Weights of a small mixture-of-experts language model, trained from scratch on English Wikipedia: a variant of SOAP for the experts.
Below are experts of layer 2 (counted from 0) of a mixture-of-experts language model. Rows are named router (the router's row for the expert), gate (a neuron's input weights, with its number), up (a neuron's input weights, with its number) and show model dimensions 0-159. Each number is 500 + 40 x the weight over its row's rms, rounded and kept within 0 to 999. Numbers have three digits each.
After each expert's rows: a language model's description of what the expert responds to. This comes from a sample of Wikipedia text that the model never trained on.

# expert 35
router:528470457482572433422514440429544507453534569488457482497553510485515500473547471385504490500494500483474532543571485487484580535469437436496449417593436540493476446462548527537504465532414531470490465474484532492534547502481442513428515522510450475574543496448556503452546575512468520484575502532498480479431490534506450442534527482516489495536535476509485545518457476475501507402594453459569472477514495497474457501520476458492485514465496503505525507496530576483546530494494547
gate0:457446505555436500464583481459525500460596497493441489531501466475435464535484459503440423470485506490424552531514414545446462423541556491440470475483482522429470495506440499544484466457457446533536468461500476394487497447502577441475539525565464527464450485492480502432573527508451505509476475596512560476571501489498507553542459531572531460528479489543510500480550484509552490504447493561540514432515514527528506501496475536482459524463458504531555528520487531501532497550492439
up0:501514508500459517466514481519542486485479469548504474418543488492505558472466500593402538514483529487460518528495507465432519570562513468433502537469451543455468530446477523466460532484482510450454495493477505451473586529518579447523547471494488532482438504495516481507525474537499554514488472576515483492400519535493487508488518486543586498464572522462557465470524550511451477480454563489559550481399492506419474457482507432506500440594499492465544539525466468575451587563496495
gate1:562514495466519559455445544464583564454529510510449459530499527518446542567544501455465495575557496541459461475459509456510522586444460527446564486570517504476575490512493493489548451517510528462550531546555480489533468430544466513440493524512401541495526496477458583471536525490497497521535504477489485552552501554502506543583509505514549485490476517438529542539506497437544542448594504415478531473559460520494456505450496468511495533461516488568498524488485466473450470412429499
up1:532501515506478503473516540552462547473505548520529559493495472508468461456529451423427486567605548516416485469475452496562468630496545564499493486530443488551546500543546524581433506507542504569527534508580488468492481496523477513533473561505495571537493549529407519469483527507516481507493486500523507530550456446475484560602493502476510484540443539492481437516560528533493538480577530527443463512552499519481455537500443527513499540501527518534463558537527513490451436468427500
Pipe characters starting table rows, bullets, line breaks and field labels in infoboxes, such as | Place, chronology, Location, Coordinates.

# expert 17
router:527525451570475475474474429449561553473524479603518479528449537491514494541462504467472436462464472457517528546517489532444509546428513456503507501475419511481473569464479507524469526546465498477440519463521502476479486522465475475510565529440454444513614547488477479536503448502448513544509432521454492508448533528433502542476532431445525501494532526606405528543498475569500536491504464433569529446523452526533550499465465583563468503554541504481550512485495498514563526476502541
gate0:534449576526475456504471550480513476462506447555511511500521561542403506514545518478470481527437438438511503559453503488543512515544484470564489527526503455525498464505444511488483488539454550578477466541566446455497479481500562506498554544498497513494514471466529462466541429522453544517466476516525536496529544490441547562469473499514499476503485534530442443423459438433510566491495500453532515433517485408494465524506455540508500595518468477673536497511474459512439528543518474
up0:573472543531490511413454489475518523487547507519514509477482535504523566448580518486477436487438482420546504518519498515558527462497540514506499496537514491543527423497488508492543488570505486567518491503491493573487495548475632523572456532538511521512548445501485534478562538501456483511423504537464471502546512559497524485493425525484561598452495565478453536515491488495504541488481529467569510395529492418531502560578527521489491536511570490558507485561442520478455563544482553
gate1:481496486536500510511473559570520463517446538546500442559492534493482471538528532607417515522469493466495457583500522445447477540472563513574482524517524519480490534494422476468485465495476519416464490480541517502430453460501559483492511532514523472515528552558427478448467533571463575481475447555594514497514518504472494429507506483463539548516500473568513494523577441497552509517454540578467502418434483458526499442575514559548472465498476512464515522518529507546464447441546466
up1:422466538558484523447480504411497523498480453509461467427437482547459542542466451464511488481483524531440489501481500474508519495467414497461492515548466468553549431497469464517473444499495507575533459478477447459525507474481505513475481460399530481463559433509463517501570470479532477464515541534491480509437528568497505543448581485532463546489496496465519505535435558438483527532569522465474474572553445531545601558506502519584428546525466490552482537520497507477444456455499429
Opening word pieces of longer words after articles or quotes, such as cons(titute), res, portray(ed), plus titles like President, Minister, Music.

# expert 49
router:544522492528487473429468486511549492520489463581538470513473484503497530486480499525543415548432463525509507575485505487464525527477532447572465446459439483445513614453473536600553496474452487472456543473542489503597490520436481518444581544547457476540533527470533481544612486536463561523507503487465374434463536492484482528518523439523461516558540510518467550547527451495532552477536485486502557477474497475530526490497503505524499466462513520509499586431508482477486512499478554
gate1:478500545570597485457509484446463463473456424479503523551542451450465470520413455542496469519475478515472542508474535510476521446474542415529487528506517471443534496491481541555509550481449469489529549470544478514568439430463509469490487495458469436410527521441485527510530448469449381497511522481523407515491519507505561533434437543531457501481496523482496488553466518572471511540523496617518467440549512526440516487441527489529513479503549493513539535442526531535516487566542476
up1:433495524602564521478520503431491481546551485524555550455557539467513469478422455562456464543453413553549546418538467483496450453493510449481482464519544567527493483472468606491487482502467489450486487532471470537557467463545481476467514502442481502426491544454515555558522510530467450451550547463496468551508508472525513473397466464463511540488497557536517523557498540539425502541520506524530454495547532496455496457497495508393452540520420516487517483499502543525437505509499520
gate2:507527584440509545437465525467518496563578546538480508510444520462504559508434481533518528519533503449445498551476450462439536449462525509471495480531435505493506569506547511517538492574490581481513496509558565459486554549500455519429480482540519521549461511464517513451475484532524574498500552512461495550478533566467575492504480480534474530467473481579563530474498485522409600458627522487493503554502563437486527510524511531466505535486493490541492470534574520574444488498540528
up2:485587507572491516521462493534538559494541442571528527532458441534453584516566621504455519527481515524506456499500543470500519504413461549530514509494498460566470446554474468482476468473445511521515518477505500536497501496471507461522480537531502540525535481520516491500452494531478450485507444398544486562485493470534437562457527518487502425519523504451469482498500497540567537547482441498504492511429528559464416472416546438507521522477444458520495459406579464458543547512425529
Two-letter pieces ending in o or a inside names and words, like fo in rufous, to, do, ho, go; also the word and.

# expert 33
router:503511476498549461461476434428521420484535489497457460520520485555558488463495438366519495481493504501442552556607500488453558569477492455494442484550479531472484435390502509508463525482406541505470452481440542498563508507456479439480491524512397447530521466449541480475502550504459518489539525509533497474389508572546505473493555473556495494531503497520496501473476508477515508411502511483550517443488529487471454532511475472506514502472550492469473527500570533518559490456475560
gate0:527457475526487512456561506507401487462515485542565432488489512464439535465548437499527586445539530519439541469568441501480595564531500528542482433550538553480454471477535503519495536503501459495443497463519482437517433466495516481473459520508472498507519481518457466454523532533524477584430534508504534461473478512515482468478432510528491448525512473467489506466487485482574497487630527538507490487525500522374559513406432483556483548491535447464455509555496478520563520480529506
up0:551528529607563503495504475505505478517445568479506435492479434599472483494520463502511498559508464507493490493533494447479408522494505577490492483512454466542438568462544473490480559496454544421495447522521598465438462480580461468513546501468471520567424542496503515485549554496527518538539539516414492453437496529497535511502524496478484457484453580462529427519521487493457507530553491459478519466538516465499547489495543529454490484538532474492423484527427444560491571538486428
gate1:549466466476511497518470508445431535501514528474470535501447488579574493532498514489499530486538517470514592517458510530440562547495507459527440442521412513452561531594529474521520481531459495443513477427504496488523437509502537437590493547513525493539516557446564447438489456501457455483599471521553454524514560570518507423573540474559466531479502428499541472493479457525482525551525528520466532497510478529518462527472450500480525517438446482436524554531492439468466471489474574
up1:412471487514539521478491580441487496509488547511516537496519471483537451511484463473566525492539446438508478491449518484496480551530480524548510450462476554493510498552573480525551519535564541416503474486429548475538462466486371452530482529500511568547482568500457495496476501482444444414566498430537446484436470506525442464527503458475519524485463515455509491539497479507513454563569497538499535487586528530452532582496514539468472502461491524467518520498490459524459443618459570
Pipe characters in markdown tables and separator rows, heading equals signs, and month names in dates such as May, September.

# expert 60
router:543465452566519473447491452466581454527493472528533478487501488482498541510450501497549432506450394560503479538512522473479500487515543459547523421488411478431535591468482502574543466454410507489469510454511471488498511587465480529440520539531425451565546497502530569523562473553509576527561489495418443477526512487479456562582466519534467495576537505483463522490493497524514478518572464471538552472451497483505558486505498495514518491504488542522472526433462526454500529524534563
gate1:503469435562490526496437542484510458479427531493426499559533528472564523605488427544523429492499448496548438484460420404465490479498555496471516529544512480545496564459501496548496497549489460495535501536468430460443493486457561549480562554518509474546589442521484506546516550481473499550466478500462526508532505537426548531571512533486446448523478531598496470560509527497500484487499547479468489492505496455543540518486497549523514490595558528535513530483488504536505455448596516
up1:541495539530416530541507557446572526481577464545480494516532482535521515533522462436495486541405403523485490519506536493488443470482470515456529516512419557525515441504459481496508483555565581504510416487560468436469475498534526561497508535502442529528468449557512481510550490507515588472487486529489471506473562443461508514492505552522514505479501523459467473481509588506491609461415480501536505415486532501555511554542500556405481506552542508500540464512455531476554454484555493
gate2:540442590484456519552381494552501515466518473552466502485578521473525506483495561519511491488462435539535540504478542520504488489537442466451465494414507552515516529395532496519519555492527447468504513503493552474548553477443493547530532503543531509560547528590461474538533481521446544536511504499502517440515507492581507543420465448535483499521526467539513474556542527603519484466397447488523494466523508520504423470435470479450521488517484495541611555506477479463508536474490505
up2:499481455524472446471552560504378495511508513483563497554526426503567492533534404549583516473451499496462475539533500486488441538461574494471491467496563531557421563503438559522471461488557509529470500502465495491486500474469466467488497568459482588540534534503507461477556510454495513563531536470486476434398462472454553483534494497507459495499475564440427452511522436470472482503482538523484479491563453446546558503468492465543478491496595490488443546489497518480464466545489451
Inner vowel-ending syllables in foreign or technical words, such as é in Société, to, do, la, ipa, plus Thai bytes.

# expert 52
router:529530462480556444458473379452484497507556540556513516496487487477495457476447378521523493470504517530413485476595548539429501583503602519519501443528483499501556579505530495519516457462482444497512500470512570473540500475497525474428500531491444489490526542509487564424519486532527485574499496513390515503439521544484545488527486496482491501568601501497493569454492495489462499530563537516537446489478510443474500431449479527537479525448496489508507517423504496470519524495440483
gate0:573514548522514487498597461488428511554465421562554499534526451509456514526479545577469465502457482508439491504601469531495492524568537462478557469435531511455396451431482472467527506506433459467518509528524504497570488475452546493498494546496528525469476509568447492465500443492491609506471508516561491497550540494478440530565497445528506544493546532515498509484514502577500523488458518497517551464555493483486485535479479538499463594461491435477490442447524502473591570505452479
up0:528487428554482476392498415470526487523427475489496540504496577501523542526570525448470497530606529558570488499527533495450531524551552515459520579476526534454452515518479515492559521539551540510531542533501585523448476560539506457542489479431513477470461533547452500505449512456566438425498459490506501579527480526512489422550508442502525531485502542482499542487496487498537481488513480485491498504547444393520488527555426473490458495560485544472492560530502513531481440545433534
gate1:441582489471565474467483486489446521482532476497473468475408468493496541525482454518464497466478532504452523487492470460547476594590404507585475491513486499416503522447541445508567538527507464518579470484477539437510469491488455455511506484458494442536532504497500485473419462542514483574476510413501560581524520479521483447488509498513461499472459500522528468418490402462517442486592477513519470517456507553467546455400499581521471555496493493475502478485558515551498503504489463
up1:505577554529511493554527517458477477488485523517506512430441556561525477453528603524445498527505570485425519509516426469525471603449522491528510513551402523546451525518444517540486594511499441545482495454484461525393463538511514466509503533552547500491495492492498502516494514551480518542494520474487533543482433579477429450510531466465496539464519475473524484473474524511464477510482533452494446510433495552487508455431466494459566584516575569459528492459539432524572474517499493
Place and institution name parts, especially after United, New or South, such as States, York, County, City, -ton, -ville.

# expert 61
router:551517475477495452470503456483524461492486484520536517488472460496499538523475483468516476528480484490504522579519515534525641554468474441504469450559455486418499482380495554559495461488429553467460539462545506490453446612446461474484557528442481448515539481449513478456517495548512522512539507528430462470436551514459454530549494481491506523589583525461454574511486456570482492464549451454571527516514505466500579485512459499539519503501497503511500529470518567487525489487418518
gate0:558458493490459436459445501419477471570507507450636494496513479497516493551539464495482484528525520518438477530488490480545535471456491534483482454533532468439475475485483470486522433493428489511494431543447507469481490510488541525426564460496463439438538513598518514459536480469524543473490492482430508425587444502498499541530516492507452511520533513494515538517505458422441492535589523481458463486511555421501551401519447576519539518486534449453484437512437525511474473455476519
up0:422476480502463587500459426534441567509501525513480500472489514519482470540430449540540477506523555498481511504472505449434539546433486478490445508510574551471536434523503511491459498516513508532541475494460465519504456428466496505444509526418517541475493513511523570475499526527560417447495480473463449556514496521516455558480436541523465400525571533523486449474522418498435482536570536541480520487502431534441546505559497454493553436466492462503542499453447522490541468479608459
gate1:444389417463497554476468529474469495468473459421426491472430432449559529526514476518577510517484501502500449566481493474521518523513519489469485409545443500406506409474586502498469491489503477487521497493509563486559551492461551508471537479513469484469536521493522539536459458478488452483536473438475515508531487506450529547483478490519467598455513526455474485488490510552516425433612536431480468534487482476542509481480475512466450542484477513453544441474568491578497556544518513
up1:466473492480472491555445367458449544506468466497561480495557471514579549470442439508501436538546441514523437548530456565522518471519463497562455476515488473501476466476535447567506482520529571496485492455510541444530523520499508489552463462492471477391481551496482471454477519472454480488552522497449486477499493551468554496594461496595490534474499505560558564435424558473533515410506466484526531497509505545505536465531496561458517544526444519494546487528482501526427510534541474
Byte pieces of Thai, Japanese and Azerbaijani letters, hyphens, and mid-word pieces like po in Leopold, ub, lim.

# expert 16
router:539538505479488434527498472488502443438500462564502529567490450521482465526458422435476517511493473470539508504515549534497488475489564389542534473552451483474546491487482453516503532589423535492463525464490537543527520557480531524537462510483476438509589528486513526486497542537479529505519438534466402442508535521501520544556502481426508516524495460551467462454498504506547591517482476485498508463507478402577508534534500620510508464449471454428509576423550519474518546481489525
gate2:551508509474590513572464494560491476463530444563565496617539440526472463479462520560498543481461456517509542484585567503553530523516552501481518466483470453460537556466480464498481500499522443495475506457438480516525461484542540418442493507478459406537508554485505462535496504480432517515492493477531507456546540469501458491554501533469541474566507521546613440530460490480511518497388508527486582500528504478484476499502461476492538539542546414508527473485532430475539516464423498
up2:534498474548469471471461462579535512444534580439432577460481476530589436509521498406493451446492535477558464518458525536489578566486520494510467507538495472525506554472484497474544501461554462550529507506468536518494514425545462527503454493505493516580468465565485487485500464519505526544510507485538609481469432528423488446430465541447453557423475497483445493434478451460514501465575463516511430519427473495497441544520451486529504562511452478509503514508507526433526472489483525
gate3:529536572475516433499558524462563570467520502429418497537455457528516498435506564476446538482553482505498445513518490469452522505450459523522502462434490558515522499548513501477528544517468592448470537542512438484499502516498523540486558477524481505533465502477526497451502528509468501515551492546456456447510536513498499537494534449484483374522475469502495499520483536555556538567470426474473600522453472531448452545499465494483533521465525477584519421479562461465449578515519614
up3:451456452558489583564540477565463422504517412535551486536512509488506470552500475464518459514452509486446534491489451531525502479446488493419520548616483508552413572471458589516479522451502437516439501449488507553504539482461523481549546507486569514478545469447438475512497462531480447543498522500576481516528477492505535478494485452483528506458446539509525487491460484560490506411426463427476511517511457525492508506455571508481498492557503509445522601491523455527490456519492423
First piece of a capitalized name or rare word, often a single capital letter, as in Sin-haraja, Pic-abia, Ver-sos, C.

# expert 48
router:502550467498512466473476413466523496507498456528475500480421517531512443516551487465503483446484454492526528497494530537536477490457504428523471486540458467468523456469528482536542476531477560476426502489547509506487509553440492516483494564455449411493567480483542505490530550523515558551480436536407418509433589570440470525533519465460549584521462550508419562457472432528488510439553466476569558467487536526503486508548476557494539436468479467406474561472543499500535513473507528
gate0:467497449457542535537500544497563483500519541486508503490480475557504549525498599565582440436496457482554526473528484441602473537498460445468501487545459569462524555488500475514445525526460514393445537527535489486461494540506473472537460432495507495473431456506523516485526491559494465610527549458552430483388513515530469473476522518549518452482511521423504469498457479532524461543514531496468488536485492508476599516536446490511566478494418511492475447502514460520454491425480500
up0:540500526419451444459559442441538473511502526516468508505531502418521525520517446463496594487554542546547468481451497562454467509519479555532482496479495461483552542483488541535540532533463524493488506510463555472500515497478536545548520496515545563507573483423496439538475546557428549425530449498530537544606440520549521575523489471557496476476575484474440505518533535454517479470467539486486568519521563468500429461511449524517408507514563474508517562494486451474544497424501529
gate1:503436456464502477492486486547511529574472493515538474537444456535545442587485437523448478442455551484464499487547482466528490435549426500576513475513474450433478436443477436455421468528463484509516528503555473464515461485467479539415542560479477508500505449517480479484408543470432541519553451544536519529523549465483502588570525504555510462562501469480510556518492443501531491483573544529501458471488520514529489546459490501477506535497526528521599520567548437542445533442480510
up1:473496504476517501441516428519484493565434513451489456479460435449474483464445449489520471539538529479452517530492462422444502572470519536565443473512466546492545526500514536518536553516520495538433494435505565521434518467471438395481488506508511528551476463502543501476513532479454447543511481497453469501509456476494488475538421492540398515575521450493482548451454490591480517581453508482509466496441503464536534530463510453589523525412497430516563484510490465570499549560517474
Capitalized first pieces of proper names and words after line breaks or spaces, such as Sw in Swedish, Mon, St, Bl, plus Thai bytes.

# expert 55
router:522552526554494423494444496444556457482511488527527499518505458532509473525505448514517425485469467460499483535522466544476563471492535438535472547494410472438556487491510504539539496572413548483426530413536509506546502494461461554501520530438481457510544506484542527504555512525478505490492491473480398470442559518518503529619537509458487528497539473532468542416499492553558570474503480436523510437452499422530568508507493558548497494478463511476582541462509564530551539476505552
gate0:425444486482481430489516511493495551476523561468404522441526450492571489489486530484503445494502450424494580529493523501521491427452464457531485617485529506484512522465577600481529488466503523462530549529507485490535465504507502561588503534460480486484475473470509571531477546550467452455546481575539513520439514541533455508516543464532556489524578434515515553480540588465488500450517537407492501546556477493513569510473547555510449504493486489547544447538493498487546460543515511
up0:561480532518479551454477459559510457487488471566535433518458535544510565488503558425486501516516479587500493496535504512506530568472458520500462455490464551531434497462479467460491513513539538459564493569491593536470473487511475499536500504482515522474460521441523428448536612440471493546500572501423543495572426537501519473446509510434522519504432445490572500416475501514439469491589557436510488489507546441558534502539477543454486538536467552493485431516475468530503500477467513
gate1:551580503522484562422498459455500502458456478544505521587552471531500499485497481585468435540523506489450478556533432510451555526483520490593491524500437456459536507519526467419513448529553542480431546538519460466555456462523467527480473560501525460535520449495454527509547498515469590500469497423515459510491472480545464484487487455492560478511488525533523569509493519562484506547391511498434515425495490468568546455522533544566492461529503480521546439444541508523563443523459505
up1:520470475506517474541517484509518505517525555500487510516515513501561518479521472427569509422482572446579472457528531513513469541495471497458523503493554531536423478523420513506525456474518453454594525490439542424534546548473524579521514486488505577504527518499550441539460509570537511515507487523462504439515533525485553501447545462438560524443500509440457407506473501465397404442553561546503538475479482466439491490562461476492529587543536468495449459536461508463464492485473487
Opening syllables of words and names, such as Be, Se, Me, Fa, We, mini, be in befriended, often after a quote or hyphen.

# expert 51
router:510558589518492474502413535494541397388443479625531473522501471504488479505488438393476442526447506512492543538487541495503511519468493469500518475528401490534486457494526538532537487567469514470448574446502456506488483567444504508462481540503538458515609487469548512485529478537498512460472445517455433484461558593441473505547501482497520502503582514531463503459501493497577509483510469505504518435458497458493456519520502557496535473449487551504488539466463504569522502498491523
gate0:466468563539408495476551506475446510510503556474537493470425537484465426497520478545537445551478432478534532531476515495554515481535500470494455527449475502450500488502440520489563483475543472502476537443497567587500512484447522539469545532485487470488560503511504539491492581468463469509513502508510462504498589476457495570409487548552440570466451508625487484464480513492570545537488528446572518518450510429538486506505504543509517455531616491446503534495501534482478540469494404
up0:554572496527473501508452500500538468479467505485514575498472498486509481481505534573491448468462494452596502513478571558491568511535585493480504558480564477411444444477559523503464477515533477515548574425503502528497470420544586442513472472553555483489486483553482554510466525565500463477499464456541578552510528489544488539517527522473499517465481502566492523502472487526497594504423512472594498458435499413551469523564490564556467546523536462517510527485520501486568470512458482
gate1:491509494551456470477484573528585511462470495483475493497492455571485516518512489477513473496404530508513460521549558535466430509487485482538537561480503481614457419520494535468467485548443526405467531453485520512543489506513515590508428496490548440448525520480528478515597566516516452522527525446427504483461472521542541474519589535466567437503566551532482563459480503533590473519473486520518491493517582515449482471551456488465497503502487500483533550495505476492435445495409488
up1:507461468482482558503482424502552536483464468533488472492442521473478521496490492508548476488545561475499495578488467496457466539551506547489473476535454483547482599587442502547424436566467546511480546396446502521527506509524466531554436539529522511546479513569555520508553490520498517486448488457470563490463514496528555476472564452514508483515479546558557535418529583423587480499476527511516449515526537492588423485520435438512522453514437419502503521535488467507506471476483517
Subject pronouns he, she, I, they opening sentences in biographies, plus some word-initial fragments such as he(aring), Hou(nsfield).

# expert 30
router:481511470502535459520473480466521416525494456509474464577558473482525527597493476497540525511494480507481548488491496505487486481464500406481475478494433513454486505486548474506524494490472516515472523482514521422490439539472492514481501546463492441521486456384479522514490544458385474491481471514519440458571521535551571505535530445506493488531508490469541507465434531556475562511547466407522636475521508416498489438494428476547484563565518558467491542488501515520544587476426514
gate3:509570519515545505495476552613554449540424490562492433510523516519521505469469455498511519513500456541498456469456505490490543488525483472511464479427547565444490539460532571498459530398516484516495565491531467467509510493456484449492544508560512494530453431477500512477551544466544431510457495457534440478482504527462487459493530477432471516463595482477578420478533475527555398483511525472478564469496453445534480447443525484505493482539539568555531561444554484428518545514485467
up3:565475521474405499516607483522496460522519553491470557470552425516466496479532558518470490486413454516510503472540471515478464478472521557492497509530454476522551459557491488540591459544459512511458461478458493532457495497528550493452483480506519524453481474497518532511553523432484527474460494518458551540530566421460508529534441537472592546514465447503487534506481422465519500573534520379538510431494474549542441597548488488493532555448505499491457407496458493495480475459525473
gate4:519486481466475507551427491469499460508552465574517476453500501460489547503566534409457543452521483468495472567488502540511471418558440538539517489493462511491496561509492492493510428443455475507428476512573564434528531528450375530507545494473505489555499450475503501442510464444465484526505496494453509472535526475524505440535500491498480455462515529459561575511409571495464501485570509463570542437487485424546422464452510500438450517587447520522494559488505491483523487465509464
up4:568470506558451451598459522392441506544423521502519510477494505592527546516459511429537436502436436457486486576559528480518465453515468541513491510484544510525486468579541520529499413451513540543477537489464533510548518485457454448571482483462515459546539500458457463527502470498517414479521532575525494532513542538510474454497539522520526556506452485606548501502508500468517519502507546443518470455546440484495565425535533482485439472457505540523471497530510489514429501468470456
Commas, month names, and word-final pieces like d, ed, s, plus age in birth lines, as in "(age 75)".

# expert 38
router:581531532566585461443427447503537528443516495524572504538525556524536481556454486501501455430463494492433545534571559526455537540436547546540500503497455465434505545476509516498543496512496514498445545423468463517515541503478487359495482538468498477496507528525457571511517475547481503557502475556469541483408514536466499488558568467498546544566566526557488472471500481534494496477457508498583506458427479431525565454506441512543488502484492503458507506502517493480571490503466489
gate3:478546503504457523433485504521509445466551546459538488556518523473522433464503515547467475480501462507548511430469469398531515570486508550547519511487432514457506574552491553505497532564463515502508517458485421461532492518507526503549438542549469479528561515488453556507545375535535558519441451455540484409516439522526519512479486510507505456475454519493492440596455582537469509492494524520545535459482460470584528472555482495524419483512451532516546581517476517454547474484535472
up3:502473521407479531458546397528467520492502448474500452505459405515533507484529496481439482511524514540466510548526537522480479490576517528498451503434467502521503496506553528480503497387462437515477490474551556500448524494479528443467546516463484458487469527425535505413462465420421466519540567514493455504482551501462537499552541476521446422503532478506550525409449458492439471456525512481482505530435509493512498429475480502546517607440518567524464428556559502520518498492490487
gate4:546456565516453561473508426547492449477444517492533447557563471466473458512473457543465461448507464510477505512572483526492510513466533493473420471487453504545529481540461458506507528479554483497483507515550470507483479458584579482461530543446406541615480494535485487483543483500451475500429415503536592494503521539498478450514526439444566531505565416543503557466458543456513510452476498505465509524525557482447528471450483575456496459516488449498505473598482499441540502490506478
up4:491506544501474567476495459515528483508485484482524477515543546473559431501452509438491553509516427468478533531585539549445589510495538537421483493412499448446429504557544535514507494551544453503494483474483473630522454518556561514472439528544456521548476491591533510533528428486467533519471454483499537501492490524501490519468498521439568457420470575543496504565555543510519500526514567483424512499474525502484539441539545498488518474407495467476562522549480490517533508549483465
Head nouns for organizations, places and events after the or a, such as committee, museum, School, station, Championships.

# expert 28
router:457484568496509517484456497486500446410522476498482486557463544524553443539526453516472385419468508510529518512553525517491502515425527470461492480586494482478513556465514582559466542531505548460489550460481545476436514522467438538510583534505528486509513482463526486507573494497494515484521506506525452424513552584432423482587557480487473514487565521575476540457460492523432558481485447522539490514489498444449539487487479521494484432538506556522504568443500563544507523421520514
gate0:465525578520492488450519503496457543510479529504543521476470494466467565459470433478498470585479604493534519485490500472443514590477516457453522473541497397489492514552462523459527531470544554542498504468530560516453525488515518464452464547518458594451572530527454485476495486446504447467502447554489554481531614583508442532481531495519504481492498523470509523505534434464548534491526482511490400489452517538520481551501452408484572531436518456469462514516472411472474486496456520
up0:459562496474429478524519490409483508493463483504503451475553536543494568521479505669447512499549493473483425483515461478447505499529512491540516503470529518501456532517494512556503515509438475503499491480534466452503501465487480534488452596585486533426504471461463557417511504487493566496473493494511501494549502441531457506463495436490448390445521481447556545448466472501537521498494586497466496489490451539496507398520456487552528593523462461485544492475553484482457435524474481
gate1:453560545450459543523530464480500520474525439524487497466491537471465471548491486466535464510539497517445530559510532458496439527499520484507447551458478460441487464481455525472490554551463455476471503518519383506511513493446432526443467515561524477451476508505471634481532506521529495507503477500539456434419446507487497488460500419502519396495420475558466485435575504541493509473477549504561470464491445539468506501504447545579509430507555514540565517487493558594487511529480547
up1:518493420541410418477525520535499424574517545523505400561483560560545533482481528530447513499495483473538440441457489527515505497565492491514567530552549515537479576490514461498501481460510432545493506469443575437494535464483533532471504476509435481463497523515520440467470474558427538469555562575399576504533534530468520491498488535471510519448512494523474480491496437487469546515484457480428487453486516477500478505523549423455481495512538458474437503520419441423498507509489480
Articles and quantity words opening a noun phrase, especially after of, in, as, or at a sentence start, such as a, the, an, A.

# expert 43
router:469486510497534528497468470466503554500511487590473453541550486566501528535480494525501505483462454519501556475472521461551518484465465468454437506558501437447460537467543595477482523461478553472418556504500528475536548546474490446452527519533511437492482438490502505500575449533467504512531474473488442463510521526493452461503492528471524495512606452445484538422430515494444531498530515453500631487537491407496539414515502467591519541515527503477503525543536472485524629524488500
gate16:519502503479460491547477504488495448473510440553472539542508474567426470459461457538514535520479429504526519526462496499500518422530499499447511526497444502477432561451546508535498534474499577464444454511474466390500593482407519439560525470516524481488439532494502536537520486509542472465552519522507416511524580466486521533483551537528468524551495491444474490440550566498532455456535493492561609485484572483466520456462500567473498512610501514452513500493492498570544490463469433
up16:420439463553525481527449543555539543459512496503477538481486513464469462530445471539532574514514451493438497441495490504451515441518474492457503514587512569437408531488510496518497477434528546516466467522491469469443522549509528529520478547547501507516472508510459442450473520521611401472541470544535484488525467500478450523536469511568522503489414519440451471520456463536493516551502480500457519519525460521395576535472471510530480510526564567570484513489540587533536569510445498
gate17:447499465498463490488486533464525542548511521509508447480469560566534525446478497503511530463448565503611490513550545493534497465446437485494464540499557490552558514496554427470507391550446523457435486507489561484524538492474352514510505482483504471530511477534555506542522498499408513560497542468535484467436499515520525417484498512503464490462506460526614460484468527477485474486601519463519457523509483450474536503530506477527469441535507537456487482475463594499468464450458543
up17:425519427516457527542514470526526542472511598503444458533464485476498563535446568453541477439485512539533488490481484534476580485472456512489476473563541577504541545535516430469437506467425495484510443481541512456437514573451514460474473498521501531527510508449541482436525549477472455554449534496549499501514547506460463466491476507512567513421486499500608565471471510460541461515523419493542456521508523544509540478593500466440546444456481489570517410477491505532476533510456495
Commas and suffixes such as s, es, ing, plus verbs like included, including, featured that introduce lists.

# expert 20
router:553522512526530460498493389497580496473460456537558525539468519509455537497447479457490502490476485510452564503541548536457496502364510479563522526553449438438554487436529509513537545527462490460457503496508550485526478510457531461519509535494467439520519543502483576484588525543508484560511427590510483479479527527416518575530492464475507565524548526516500476436491486539484536468500451501513530448446440436503568450476487560531485525498426509438483496464539490539530573477456488
gate2:521538579486532478555511430507484488510505423527551479524458582470445467545486496513512555562470403488527468494523519470498441518446511437468496521585466530471523475454486487493529530412521572512431527519482502482506510499445502507540517457522479517473521501532466536497488490509420471555563485450517465512444463463509545474467578444530565547439526470569514451455486530588556471552516434540433480487469438435503544490485506533562515538489437472496537599561512510526520541507507457
up2:495433503534453518496439503524497509476536470486445491445505509539536522432468450499402536448494546545518513494462467425509565471450498487497484415482483398503498476491488458598513489495420499509562514495539573539503476474512426390524417537523528416519507475573452482517488528535450499494449471529450502552505534445529478552504420509565524531557543469481465539499523516418448507486580463464556495524562510521505440511461525552431461503511509512474512517449499488464505521528505488
gate3:457504478584502474543521482524513527402442491465541479566573453473456578578484527470548470528443496500470522501552486492568558424473550527508558540435490493503427533487474523550526544428556460514504468480546499457539548541448521534473518462531584425502453507442466540445477505482527528443508439481499478474476457522533530548501537546468541490544490510488546452535460533548487466491463477479510500465585530527506495503461440513535438562598501510478483521524519533465538479402531500
up3:513447456520482485516498440491495455575533485497423486534442541458467500408560438495465459530531557528509479558533430547518499542508459485560547479504443521521466504505490491563509562496491440515471521460466544558515535499448467467551462501576523493449547497504486440462466513489445491478466482505555415469479541489574538458455518509517523495521488597619591529450475563473501480485472509433465529467501475494592499472495564495590539502469496467424429486517537483513495508507507506
Capitalized role, rank and title words before names or of-phrases, such as Captain, Commander, President, Minister, plus war and Army terms.